From a checkpoint of a small mixture-of-experts model trained on Wikipedia: a shared expert of 256 neurons.
Below are experts of layer 2 (counted from 0) of a mixture-of-experts language model. Rows are named router (the router's row for the expert), up (a neuron's input weights, with its number) and show model dimensions 0-255. Each number is 50 + 12 x the weight over its row's rms, rounded and kept within 0 to 99.
Before each expert's rows: a language model's description of what the expert responds to. This comes from a sample of Wikipedia text that the model never trained on.

# expert 0
It responds to: Prepositions after past verbs
router:55 67 68 52 36 57 74 50 56 69 40 49 47 46 79 45 40 77 60 43 37 70 41 56 49 59 62 75 62 53 43 51 49 62 26 38 43 64 44 46 37 39 53 48 38 70 57 45 26 46 56 51 67 36 45 36 38 62 70 73 65 57 53 47 55 45 55 26 59 48 47 68 26 60 46 45 46 55 40 39 44 55 45 37 50 85 66 36 38 58 59 58 46 63 49 70 35 41 41 45 66 54 59 40 35 49 55 51 57 67 63 44 48 43 57 79 47 49 47 39 54 57 39 31 45 33 84 26 61 63 48 64 59 33 50 53 57 52 35 38 52 60 43 38 28 29 47 45 54 48 49 65 33 40 56 47 62 51 43 50 52 69 40 66 71 41 25 28 50 46 57 35 47 59 36 65 58 41 33 71 51 61 79 70 43 44 65 58 45 47 59 51 52 42 45 54 66 38 52 51 63 54 39 50 43 39 39 47 43 46 49 46 71 49 38 68 22 56 48 41 57 44 29 62 46 53 53 61 50 45 42 46 44 17 62 49 44 45 34 48 36 42 46 38 46 57 54 44 43 58 56 40 57 35 58 55
up5:62 59 39 71 56 39 51 49 37 50 37 49 55 56 52 21 51 53 67 40 38 47 65 61 51 49 30 59 28 58 12 36 53 58 48 37 65 34 66 57 46 47 49 61 61 38 43 34 37 47 45 32 27 51 44 48 24 51 37 22 59 59 53 42 47 76 30 50 41 54 61 46 67 63 47 57 24 47 60 62 40 57 76 45 51 22 52 37 76 52 43 49 44 41 53 41 65 71 38 43 60 61 48 41 36 47 49 53 56 50 64 37 43 28 56 59 37 71 67 59 48 59 33 56 39 63 22 52 42 36 56 51 61 30 58 51 61 58 36 50 32 32 37 44 59 53 58 47 39 48 62 48 33 58 61 64 42 73 42 55 57 63 49 37 43 48 47 84 86 51 42 60 49 67 63 41 38 49 54 57 50 51 52 44 43 61 41 52 65 46 45 56 39 49 49 69 32 44 48 40 62 28 40 43 65 52 63 37 46 51 56 53 61 48 56 54 55 43 52 58 42 66 65 46 48 56 60 47 69 55 48 62 70 50 44 49 36 26 65 45 41 54 66 36 37 51 58 59 35 66 32 36 57 55 62 59

# expert 4
It responds to: Name-internal vowel endings
router:41 60 45 69 59 48 58 40 58 30 78 25 59 65 46 51 60 60 37 59 50 29 57 53 45 43 43 38 35 47 48 37 55 33 46 52 39 31 49 41 55 64 32 46 52 56 33 36 60 39 47 39 42 31 46 48 49 63 58 49 56 61 58 49 88 51 30 46 37 50 52 37 60 51 37 68 39 62 39 33 44 44 38 54 58 60 42 65 40 37 36 63 31 40 40 35 57 68 57 29 40 48 50 71 73 29 71 44 41 25 45 46 66 59 45 40 50 41 57 51 40 40 41 53 42 49 67 66 51 70 34 63 72 55 39 09 44 54 46 50 45 49 52 63 51 51 70 68 55 54 45 59 69 53 50 33 49 43 55 45 46 32 41 41 67 44 58 43 52 69 64 53 31 56 65 48 41 33 63 62 17 44 51 52 58 40 64 49 57 30 40 56 31 64 70 58 54 81 62 56 56 50 70 46 54 59 50 66 58 38 57 63 47 58 57 40 52 53 45 38 66 52 59 52 37 57 47 68 57 34 46 35 47 68 38 61 52 51 66 43 64 58 46 66 73 58 40 59 50 65 62 30 41 49 42 46
up3:58 72 60 54 62 50 15 35 53 40 37 44 44 38 59 44 56 48 30 48 71 65 51 46 47 46 49 63 38 58 40 52 48 58 82 20 41 39 45 50 48 52 58 67 52 51 63 50 42 43 60 43 60 71 44 33 35 59 44 62 34 45 28 49 54 31 65 36 41 66 51 58 38 54 46 28 47 33 59 45 54 54 39 37 42 35 44 46 73 43 55 46 71 48 52 45 57 49 54 37 48 39 32 48 45 59 42 43 53 59 62 60 33 39 48 53 44 57 48 41 69 61 41 35 65 65 55 45 68 49 64 48 60 52 50 53 19 54 34 66 26 45 42 39 39 31 48 38 56 70 44 68 19 58 62 52 49 41 51 63 36 68 57 68 55 66 43 57 49 36 68 53 37 56 55 74 50 50 55 58 49 38 60 64 35 28 66 54 59 52 26 40 57 50 65 66 45 41 50 46 63 56 37 51 55 64 48 66 75 53 44 35 40 32 45 63 70 69 43 57 43 44 50 60 65 41 48 42 42 55 48 26 42 51 59 26 41 74 54 49 46 41 74 57 44 18 55 32 70 50 57 43 59 49 64 43

# expert 6
It responds to: Noun suffixes
router:36 49 47 37 34 44 50 79 27 25 39 31 32 47 45 48 41 58 65 51 53 54 53 32 53 36 58 28 42 59 69 45 43 49 58 53 49 53 56 40 42 62 62 50 56 51 34 59 47 48 64 31 59 45 52 66 57 44 58 57 56 43 41 51 56 56 54 61 64 44 55 55 54 53 60 64 58 34 25 44 65 49 28 57 38 61 78 28 58 69 57 55 28 34 43 48 60 49 51 57 64 38 52 53 43 65 47 44 33 47 75 62 35 55 71 69 33 73 53 41 58 39 59 50 57 56 46 63 52 45 62 56 38 48 77 30 50 49 62 62 41 44 59 46 36 35 63 39 63 64 55 41 15 66 36 49 51 43 63 43 55 66 43 53 65 59 43 76 32 57 49 39 47 58 51 34 59 64 54 66 43 61 48 61 41 41 31 37 44 37 44 58 74 51 50 49 74 39 51 51 44 68 25 56 49 52 30 67 50 61 38 42 38 29 29 34 72 61 54 45 70 88 64 46 54 51 57 46 43 44 47 57 53 42 68 58 57 53 39 58 29 53 50 49 39 57 39 41 46 55 32 41 32 63 41 49
up2:38 47 46 45 68 38 45 61 65 38 70 41 55 39 42 54 33 33 43 41 27 56 45 66 48 47 61 58 60 50 30 75 51 70 36 42 36 50 54 43 58 28 32 56 42 56 58 43 53 50 44 28 50 69 73 49 57 49 46 28 58 70 40 53 37 30 65 46 45 52 53 60 61 37 57 32 50 43 41 65 52 35 45 47 60 51 73 38 55 30 50 73 44 40 51 44 68 46 72 57 58 39 48 48 34 50 56 53 45 27 59 31 60 52 28 46 47 63 56 62 42 42 40 55 45 72 76 51 55 59 55 31 55 55 39 54 59 46 52 50 40 44 54 46 46 28 55 37 42 70 63 60 71 25 45 63 46 48 30 56 58 32 47 47 45 63 68 53 56 62 76 49 69 59 44 59 55 41 66 64 67 66 45 75 42 53 30 23 47 47 52 49 49 52 56 36 51 54 53 49 33 63 55 62 44 54 40 48 41 61 43 60 63 52 50 48 40 56 54 38 26 63 65 72 48 42 45 74 56 36 41 40 48 40 58 45 53 66 41 33 59 66 52 34 91 36 44 60 74 40 51 61 66 36 47 53

# expert 20
It responds to: Inflections and function words
router:50 66 46 51 36 61 51 76 69 63 34 41 82 60 43 55 34 31 64 58 39 40 73 40 51 56 55 71 48 47 53 67 39 63 47 45 38 63 37 49 56 49 37 41 34 47 61 74 37 48 53 46 57 41 48 59 58 37 64 55 66 41 66 47 70 47 47 56 56 49 43 33 41 64 59 48 39 48 46 32 39 78 53 25 29 51 69 44 57 33 45 62 46 50 55 49 48 59 44 64 54 28 55 31 48 43 31 44 53 63 44 38 42 32 43 63 73 44 68 60 58 50 51 47 48 62 60 59 61 66 50 73 62 45 54 71 52 28 35 41 72 54 43 71 50 41 46 67 61 41 66 48 53 50 50 28 44 55 48 47 49 50 28 47 45 45 49 42 67 54 65 62 58 45 54 66 38 44 55 45 42 69 55 62 75 36 42 69 55 47 58 45 17 55 65 31 63 57 39 53 51 59 31 60 71 60 33 58 50 18 28 46 73 33 49 52 60 47 51 50 38 44 30 39 41 53 45 53 41 51 31 45 69 48 39 53 45 46 55 43 44 47 55 27 53 36 49 67 32 42 31 34 33 50 44 58
up4:74 53 51 46 37 69 57 47 40 56 42 36 23 46 39 65 53 62 55 47 63 64 55 30 55 64 40 41 47 50 59 65 44 32 41 48 41 45 59 65 36 51 62 39 48 59 52 51 51 41 47 71 52 50 65 36 49 51 50 28 57 52 42 39 53 56 47 34 39 61 64 46 65 37 54 61 51 61 45 44 41 50 62 55 73 39 44 52 60 61 36 35 50 48 36 53 39 52 50 41 61 49 35 41 50 55 63 54 32 58 37 38 35 60 69 41 55 50 73 34 59 53 50 23 62 55 56 53 31 50 69 50 44 41 55 27 39 50 59 35 58 59 52 42 72 39 76 53 60 72 52 46 56 63 47 72 51 37 11 52 51 38 60 66 38 55 54 34 60 54 49 39 49 69 50 47 78 31 40 42 47 60 63 80 46 78 54 49 55 35 66 67 53 44 72 64 41 43 52 42 58 42 47 44 43 49 59 62 44 49 61 58 21 52 55 63 46 57 61 45 47 38 46 46 43 29 54 73 38 57 55 69 57 46 65 15 52 37 55 38 58 34 32 48 49 60 36 35 55 75 28 42 69 42 60 27

# expert 16
It responds to: Capitals in acronyms
router:34 53 67 38 71 69 44 37 54 68 30 48 64 34 44 54 54 55 54 56 41 57 55 59 53 52 38 51 53 37 49 42 48 39 40 43 41 66 52 64 55 49 35 57 50 33 36 70 63 50 15 46 56 46 71 49 38 61 47 46 40 32 46 52 46 66 67 54 53 43 73 36 43 46 35 56 37 45 34 59 56 62 48 67 38 56 40 32 48 58 59 48 52 81 37 51 56 41 52 47 56 42 42 58 49 36 65 62 65 49 64 42 57 66 73 25 70 26 60 64 40 58 59 45 61 68 48 56 64 60 51 52 65 56 49 25 69 44 51 55 53 24 51 53 61 43 46 48 54 24 29 50 47 32 50 51 84 62 31 60 67 70 41 57 43 29 63 71 58 45 52 58 58 56 43 30 26 63 44 74 40 51 38 56 61 50 38 53 28 42 36 41 51 42 32 55 35 51 46 45 67 48 42 43 61 66 76 49 43 64 55 73 46 57 59 34 70 37 46 42 52 51 44 30 61 47 37 38 44 57 49 44 58 60 38 50 67 47 24 54 52 52 58 51 30 30 50 48 59 30 43 68 47 49 47 48
up1:59 35 19 58 75 44 78 46 44 46 65 53 38 38 46 36 68 58 45 43 74 57 54 39 67 55 45 24 67 49 36 67 43 66 82 25 56 62 51 54 54 50 45 51 37 60 42 38 47 44 53 58 61 51 46 32 51 52 66 42 42 59 38 67 61 45 59 42 57 35 44 53 35 53 47 49 52 46 58 56 55 42 64 51 77 54 57 60 60 32 44 52 46 76 62 49 35 59 44 50 45 57 54 76 35 57 43 67 29 50 64 22 73 18 58 56 30 58 57 55 37 52 51 49 43 65 59 59 49 62 47 59 65 58 61 47 48 61 51 37 43 47 61 57 54 66 49 48 71 44 48 39 48 48 63 48 59 45 74 66 41 63 40 56 40 57 41 47 40 49 28 43 50 48 43 59 56 46 55 51 53 49 49 66 45 60 73 30 68 57 59 52 50 42 46 63 64 59 32 46 43 36 62 49 22 34 28 63 45 39 37 56 46 53 60 42 28 33 25 64 44 49 46 47 41 47 50 47 52 61 49 56 42 39 53 41 48 48 62 44 35 20 52 31 53 52 35 54 63 81 28 45 53 23 62 46

# expert 21
It responds to: Letters in foreign names
router:43 58 50 59 34 70 41 23 39 36 64 40 57 53 49 53 53 50 36 39 40 55 54 37 49 40 33 45 57 53 52 63 51 44 56 53 32 43 51 36 32 51 67 38 49 24 47 61 54 67 42 36 67 53 40 70 59 62 76 54 65 45 43 38 29 38 41 40 51 30 75 33 55 43 62 35 49 55 35 54 55 74 64 52 70 58 27 64 21 46 63 55 52 54 47 66 59 41 63 57 48 57 52 53 50 40 63 47 50 29 74 42 50 57 51 59 55 43 52 58 59 47 41 30 47 34 72 30 36 59 53 37 67 46 27 64 54 56 56 49 68 41 41 60 61 69 46 22 38 46 25 39 61 52 40 53 51 41 35 39 53 47 52 48 46 58 61 39 45 43 54 45 57 51 65 34 62 61 47 62 63 33 48 47 47 50 43 42 42 56 55 36 32 58 81 70 50 47 23 52 69 48 52 68 36 51 54 57 52 43 74 53 65 30 47 66 51 70 60 59 68 39 42 47 46 47 58 52 34 48 83 66 67 33 53 31 55 57 54 44 35 55 58 45 79 57 66 73 54 47 54 54 46 39 46 43
up0:64 50 57 41 72 55 49 43 60 56 77 35 49 15 52 63 44 48 62 63 45 47 79 47 56 38 46 46 43 45 40 52 45 64 46 45 69 47 41 60 55 43 48 53 23 51 54 49 59 26 42 55 45 68 49 22 37 17 28 46 40 44 28 61 55 51 46 68 58 52 40 58 33 53 30 42 40 70 46 53 45 61 63 45 44 33 56 40 81 59 34 29 45 48 65 37 63 49 53 46 42 60 50 58 27 54 55 59 61 57 36 51 68 19 49 57 42 45 40 50 46 55 67 22 79 34 56 22 57 57 49 45 41 58 47 46 24 44 36 60 38 48 63 39 57 44 63 41 35 61 63 53 39 50 57 67 73 44 44 56 42 40 56 31 51 40 66 64 52 46 46 59 41 75 52 30 57 55 51 56 43 61 53 57 52 45 45 54 46 68 31 54 46 40 55 62 51 40 65 26 46 43 28 51 79 57 52 29 52 51 54 41 53 46 49 51 47 60 35 54 56 54 63 58 45 56 46 28 53 38 38 42 53 41 70 48 56 29 61 61 37 43 59 55 50 23 56 51 59 32 68 52 48 51 57 53

# expert 23
It responds to: Plural s and closers
router:34 56 53 67 44 67 69 68 58 47 43 36 63 49 51 41 43 66 51 33 63 56 49 25 64 35 59 48 85 65 61 49 49 40 44 64 49 46 30 58 44 51 60 47 64 41 52 57 45 47 41 58 63 67 47 56 40 53 43 55 43 46 62 53 58 49 48 39 54 42 37 51 60 41 76 51 37 56 39 42 52 47 29 38 38 59 27 51 62 46 64 57 39 58 40 55 50 44 59 77 60 57 65 40 45 42 58 34 58 35 58 70 54 49 69 45 68 66 46 63 57 49 63 46 37 57 46 62 53 64 51 59 28 62 25 53 62 53 42 41 46 49 30 43 61 35 41 44 53 45 61 35 45 42 19 50 76 52 30 57 39 30 48 43 30 57 67 31 42 50 48 52 26 41 40 37 49 50 58 47 52 49 39 32 32 60 31 34 35 42 34 37 63 43 42 68 46 74 44 43 32 32 46 35 68 34 31 49 59 41 33 73 54 64 68 46 59 53 39 53 53 60 43 45 48 60 59 67 55 71 29 66 46 48 49 47 35 51 39 35 38 66 46 19 48 60 38 52 65 35 62 44 16 64 47 44
up2:54 55 49 28 66 44 31 43 63 42 37 35 64 35 81 42 44 79 48 50 60 46 46 59 76 67 43 64 18 33 40 56 42 38 67 47 39 45 47 47 57 42 57 58 47 68 45 69 42 46 45 36 58 58 43 41 47 50 60 60 54 53 40 52 47 50 68 71 30 46 42 54 46 54 48 42 60 58 56 32 62 60 51 45 75 61 59 49 43 25 43 56 57 36 46 41 70 48 48 41 17 25 40 66 51 59 62 39 49 80 45 39 28 58 46 69 39 67 53 59 47 50 57 48 51 72 58 53 52 41 62 57 53 37 48 40 36 37 39 69 42 57 48 47 49 39 68 53 49 63 31 52 34 74 56 58 42 49 54 43 58 41 59 53 55 47 38 56 63 57 58 60 43 54 56 42 77 32 59 51 41 78 71 42 59 54 49 41 51 51 61 55 41 50 66 53 40 26 57 44 55 61 61 43 44 69 58 56 43 54 56 41 49 40 40 70 32 60 43 57 74 52 35 58 43 29 49 58 49 34 45 28 50 42 69 37 43 72 74 28 52 36 64 45 62 45 44 35 56 58 67 36 53 32 66 40

# expert 24
It responds to: Word-internal syllables
router:72 60 53 43 34 66 64 57 29 38 69 63 62 32 46 56 52 46 58 56 47 47 40 57 51 38 48 54 46 53 59 28 49 55 34 59 51 67 66 68 52 59 57 46 43 28 57 58 40 60 43 52 62 32 60 35 39 41 42 55 55 55 48 58 37 52 60 42 59 54 39 47 56 31 63 49 68 33 58 49 49 38 55 50 66 37 62 68 74 55 64 42 63 56 31 34 50 66 38 41 56 46 41 31 32 67 53 33 50 28 55 71 52 71 11 34 41 37 57 58 63 56 41 34 69 33 51 53 49 34 32 43 22 40 55 55 24 36 35 49 61 45 61 36 63 58 48 58 64 50 47 64 62 35 52 58 33 55 55 35 50 43 42 28 56 55 66 66 45 37 48 66 48 60 71 36 45 55 41 34 39 46 55 45 60 33 60 56 36 37 69 50 67 56 37 60 50 32 56 37 40 70 45 30 35 54 53 45 60 35 51 53 54 59 77 29 34 53 35 38 66 59 40 55 53 44 41 42 47 59 61 60 47 44 41 32 63 71 41 71 72 53 54 67 63 52 53 72 41 57 64 38 47 51 56 49
up0:79 46 49 42 51 49 42 63 40 53 51 65 50 51 54 47 37 70 31 40 59 53 42 48 51 58 69 62 56 23 45 66 55 55 67 24 47 61 46 74 56 46 57 61 40 64 32 68 46 48 64 39 47 44 35 38 53 39 35 50 48 43 49 68 38 54 52 56 69 43 61 56 37 62 54 86 42 58 63 62 33 58 39 51 64 36 46 62 61 66 41 22 64 51 36 49 51 59 64 44 47 47 53 36 63 60 71 63 29 50 43 48 54 55 62 64 42 55 64 46 42 44 52 26 29 36 46 43 39 50 52 47 47 60 59 36 44 64 71 59 39 54 42 61 37 45 51 65 46 69 53 55 65 87 69 58 35 39 56 54 34 54 52 44 17 56 39 69 42 35 53 60 59 42 54 54 54 38 34 58 58 80 41 47 58 58 45 39 69 61 59 45 43 54 39 24 45 70 41 51 48 47 39 42 46 55 74 61 56 39 55 40 41 69 44 48 43 43 62 52 60 39 39 31 53 51 48 62 43 13 56 46 50 54 47 42 61 31 34 39 26 53 48 38 51 49 54 43 52 48 56 41 38 27 58 20

# expert 25
It responds to: Odd consonant pieces
router:39 47 84 38 48 69 62 18 60 57 54 52 58 53 65 39 38 45 21 55 49 47 42 35 52 59 17 49 72 60 66 72 46 46 60 74 62 57 48 60 61 28 63 52 48 58 38 35 67 39 42 54 42 24 70 83 42 59 48 38 39 65 62 29 44 55 54 49 57 59 54 68 47 44 40 54 60 58 48 36 64 53 53 55 46 54 36 55 29 62 48 38 55 58 51 53 61 38 54 35 67 59 50 60 66 45 42 44 47 52 61 43 50 49 71 50 42 51 64 61 45 50 55 49 32 61 48 55 44 40 56 38 47 41 50 37 55 34 68 31 65 74 50 34 56 45 50 49 48 52 61 52 51 37 50 40 42 25 19 67 32 49 60 41 41 54 54 36 22 70 34 53 61 30 30 46 39 46 52 45 67 45 44 37 60 44 47 65 76 55 50 39 72 59 59 50 31 31 57 49 54 53 52 27 50 50 65 41 44 46 44 60 28 45 61 46 41 48 66 49 48 39 50 37 56 43 44 46 63 39 55 41 37 49 44 47 53 55 60 34 59 44 58 69 48 56 70 24 77 50 44 41 56 67 58 68
up3:46 70 32 44 69 52 37 65 44 56 62 46 36 68 46 38 67 56 64 46 48 60 62 76 40 40 52 74 44 29 50 44 66 36 50 57 56 54 61 55 47 42 54 55 37 53 33 56 48 33 44 46 38 44 46 54 45 31 39 33 36 40 65 64 51 53 38 13 41 55 59 84 46 82 51 49 53 63 63 61 37 47 64 60 34 54 60 29 54 53 56 41 81 46 51 50 30 80 39 39 60 68 47 60 37 50 59 38 43 43 57 51 61 50 50 47 58 38 54 44 50 38 46 52 54 41 37 33 51 46 51 36 31 32 39 38 36 69 58 71 37 69 45 66 48 34 56 56 45 59 39 47 52 42 52 49 45 44 55 59 44 60 50 35 48 69 25 50 46 49 49 40 48 56 69 61 46 67 56 60 45 72 63 55 38 30 37 63 44 40 56 71 50 75 55 41 49 58 43 58 35 50 54 61 49 56 22 37 73 65 56 47 50 50 55 46 55 31 53 54 45 78 71 47 55 46 52 52 37 39 32 69 28 29 50 56 60 44 45 67 55 59 49 53 35 61 69 44 49 56 56 69 64 34 68 41

# expert 28
It responds to: Syllable rimes in names
router:67 61 38 43 42 39 62 70 72 29 34 30 58 33 40 48 42 35 49 70 57 43 52 43 55 63 44 36 41 59 37 54 45 64 44 57 52 42 47 46 45 42 34 33 66 41 44 76 40 50 80 24 32 74 43 39 34 56 43 71 58 64 54 56 65 40 62 62 45 56 73 31 36 59 73 48 45 53 66 42 45 39 41 57 47 48 35 46 48 40 35 45 56 58 55 43 66 38 38 71 55 61 32 50 37 64 69 77 35 69 72 45 34 55 32 66 40 45 39 27 66 50 62 46 44 39 35 46 49 34 48 48 44 60 56 44 59 52 46 63 67 41 56 61 27 59 59 35 54 58 26 52 41 75 48 60 46 62 56 38 49 61 62 29 66 61 42 66 51 55 68 47 75 49 63 40 76 46 59 35 57 54 62 39 62 67 66 54 41 65 62 55 49 47 44 57 57 41 73 50 47 55 51 47 46 43 42 42 56 43 56 68 49 50 50 52 42 46 40 50 32 43 50 42 38 32 64 54 60 46 56 61 36 40 42 48 58 39 79 45 49 35 53 52 65 64 42 63 52 52 46 38 26 51 32 50
up15:47 53 50 64 64 51 58 41 53 47 78 37 68 29 55 64 44 57 45 69 40 61 47 35 44 36 66 68 66 46 38 36 41 55 37 68 53 43 52 60 34 57 49 49 40 59 43 37 39 40 29 68 71 66 36 52 41 44 68 44 67 53 33 40 44 48 52 64 62 32 61 37 69 38 57 36 70 58 41 39 59 72 50 36 60 64 63 39 33 56 45 25 36 48 51 39 50 69 33 51 52 34 55 47 47 57 56 52 35 45 46 42 72 50 59 71 64 62 50 57 40 59 43 61 47 54 62 22 59 64 39 41 37 28 46 46 36 43 47 47 49 62 44 13 54 51 55 68 51 33 61 44 70 72 59 58 51 38 71 62 35 29 43 49 37 53 65 53 59 54 65 48 48 57 58 54 59 58 41 40 41 55 61 72 54 69 43 58 60 39 47 26 55 62 54 51 43 39 51 49 23 44 72 49 48 67 45 43 54 20 36 44 47 54 58 61 18 72 49 69 66 46 69 48 47 61 37 45 51 42 44 44 44 69 63 66 60 51 37 54 70 36 44 49 46 49 44 64 58 71 49 43 53 44 56 45

# expert 3
It responds to: Capitalized word starts
router:48 28 26 56 36 35 32 46 49 54 62 46 65 63 36 55 62 49 53 74 49 47 42 62 52 38 54 54 63 37 48 57 47 47 45 36 50 37 47 66 57 60 59 60 54 55 72 69 39 39 39 60 37 33 44 23 58 64 25 76 30 62 49 70 35 41 64 56 77 38 54 46 35 65 50 35 57 59 44 70 41 41 55 58 63 56 59 58 45 39 37 41 83 58 60 64 43 60 34 41 36 36 49 51 43 39 44 56 55 68 41 56 41 37 60 54 30 57 52 34 44 47 50 39 63 61 37 49 73 27 43 53 53 57 44 69 53 47 58 47 33 55 65 52 60 55 40 56 54 53 56 66 53 35 45 76 50 39 39 67 36 43 48 49 74 38 53 37 55 28 80 32 56 38 56 43 49 33 36 40 55 55 43 69 57 52 47 34 53 26 40 62 57 29 61 37 42 34 47 51 64 37 58 43 53 33 62 58 54 53 44 52 66 51 62 60 26 65 77 48 36 50 59 50 32 53 36 73 46 60 58 43 47 55 58 62 37 40 56 53 54 44 44 31 53 43 30 79 61 51 42 63 59 49 41 43
up1:59 45 65 79 59 64 37 41 54 22 45 49 21 40 40 38 22 57 51 50 51 37 59 53 35 66 37 41 40 53 65 67 68 59 53 52 48 62 39 60 56 63 47 41 56 76 46 29 66 47 46 28 73 56 69 42 52 35 69 57 55 64 46 63 61 55 47 62 34 46 48 69 56 60 27 57 54 53 59 59 39 51 54 25 42 42 56 44 48 48 47 54 43 30 46 49 36 45 45 67 37 46 51 49 55 47 73 51 39 35 46 35 52 43 47 54 54 72 62 68 50 67 46 38 43 62 60 57 49 70 51 57 25 41 52 41 29 34 39 42 24 30 50 35 58 40 77 48 39 46 56 42 44 64 42 52 69 63 55 51 39 41 68 34 58 62 46 66 65 59 30 68 41 60 60 41 63 53 52 61 43 85 58 41 65 46 44 45 56 60 53 50 59 53 57 49 59 57 30 78 47 38 60 42 40 54 38 39 54 43 49 36 52 39 38 70 41 66 44 49 51 51 65 63 48 52 33 22 52 44 58 49 69 46 67 33 57 54 61 62 43 37 68 53 46 35 65 58 42 66 35 50 66 54 41 57

# expert 12
It responds to: Mid-word vowel chunks
router:60 59 58 50 44 61 54 33 42 69 52 64 51 67 37 48 61 54 49 40 56 57 54 54 50 60 59 61 45 47 49 57 49 56 58 63 71 67 44 38 33 57 43 53 50 39 24 29 40 56 61 50 44 73 39 72 74 54 41 48 53 47 53 63 54 28 54 57 28 65 56 74 42 51 44 68 41 42 76 60 34 50 69 73 48 45 34 52 53 49 43 38 52 35 68 61 49 60 44 51 46 67 80 56 69 49 50 43 35 46 47 63 53 65 35 55 72 34 21 36 48 46 27 56 61 47 43 53 32 38 69 48 62 29 35 54 30 39 22 45 46 62 49 50 58 59 46 71 39 52 28 52 59 55 38 58 27 51 38 39 61 46 43 45 49 66 60 62 48 59 50 36 57 63 50 56 40 69 33 66 54 46 47 41 64 31 43 56 48 72 37 52 51 53 65 13 65 60 36 39 32 52 55 56 59 56 54 48 57 62 60 21 40 58 56 59 46 24 15 42 53 45 53 65 58 46 44 31 52 63 25 53 56 51 41 38 75 53 46 49 45 55 57 43 57 47 49 41 47 60 40 52 57 45 49 44
up1:37 59 53 63 38 59 28 44 49 53 48 50 66 53 48 61 37 43 38 64 34 41 50 61 45 32 56 69 43 30 43 18 39 61 64 52 55 56 49 44 31 48 53 84 45 49 52 54 22 45 51 46 44 60 61 40 56 38 31 34 38 59 43 43 53 61 56 62 65 65 53 51 63 57 42 55 76 59 30 59 43 45 59 56 48 70 68 50 42 56 39 41 37 55 35 38 42 45 38 53 29 41 51 72 30 47 39 58 73 49 68 35 51 36 44 51 49 56 44 51 32 52 58 38 46 34 46 57 78 66 42 49 54 52 48 41 45 38 47 59 26 27 38 67 52 36 43 50 31 66 45 57 53 58 55 50 47 49 40 67 50 52 67 36 37 64 49 49 36 53 50 53 44 37 57 40 42 49 17 44 45 82 64 53 54 83 56 41 70 38 37 36 22 58 54 37 51 77 48 51 30 38 43 47 52 69 38 41 45 48 79 51 53 43 40 46 50 33 35 45 61 56 43 44 54 51 49 63 51 46 61 51 52 37 42 74 56 61 64 52 61 44 58 42 31 44 59 73 52 40 70 76 66 45 55 52

# expert 2
It responds to: Latinate word endings
router:54 31 49 39 55 31 35 56 69 32 63 65 44 74 44 54 40 57 61 39 47 59 60 47 53 54 62 47 38 40 46 35 40 49 68 39 45 55 59 46 69 50 45 36 53 43 40 49 44 44 73 63 33 64 35 63 54 37 68 56 65 38 69 51 50 64 56 60 63 55 39 41 52 38 53 71 53 24 65 56 39 30 55 28 55 44 47 42 42 57 50 38 48 36 36 24 31 52 35 60 63 18 69 58 65 82 63 53 52 58 56 54 67 50 51 47 44 61 52 42 54 42 62 61 58 45 75 44 53 81 28 52 46 46 66 39 52 35 44 59 55 45 53 54 24 46 65 22 44 53 56 64 63 63 56 43 39 63 59 44 50 72 59 58 46 51 56 51 74 67 36 41 45 35 38 60 29 52 63 29 52 41 69 52 40 55 48 38 44 46 67 64 47 59 47 59 59 61 42 52 41 48 49 61 37 63 37 43 48 49 52 61 19 57 30 43 47 30 53 45 61 57 55 34 57 47 62 63 61 25 28 74 25 60 47 57 43 47 56 56 27 54 50 47 32 48 59 53 36 62 45 58 49 35 43 39
up2:41 64 33 74 43 66 55 51 54 53 30 43 49 38 30 65 33 55 69 41 36 64 48 40 39 80 40 38 45 27 58 79 54 74 64 51 59 49 60 53 43 59 57 44 46 53 51 44 54 41 76 54 34 46 39 67 45 55 55 57 38 58 57 69 50 66 45 64 43 50 54 69 42 73 42 36 44 68 48 61 23 43 51 38 42 57 46 49 43 47 56 45 86 47 26 53 21 42 55 56 51 55 48 56 56 53 59 39 47 42 48 62 51 52 51 56 65 61 55 52 43 73 45 44 32 66 54 42 58 44 62 44 41 65 47 59 28 58 70 62 48 47 57 43 33 35 55 44 44 61 38 47 48 40 44 50 46 39 53 61 48 33 68 39 20 52 34 62 63 39 47 66 32 51 44 37 47 71 36 54 42 44 36 69 54 68 45 78 40 51 50 56 48 56 57 52 37 46 31 41 45 38 68 40 52 73 67 35 68 57 51 36 52 50 68 40 62 53 39 47 41 51 60 41 35 36 58 42 41 57 59 32 48 57 42 81 52 43 40 55 76 38 38 52 36 59 65 45 43 42 50 46 78 26 54 35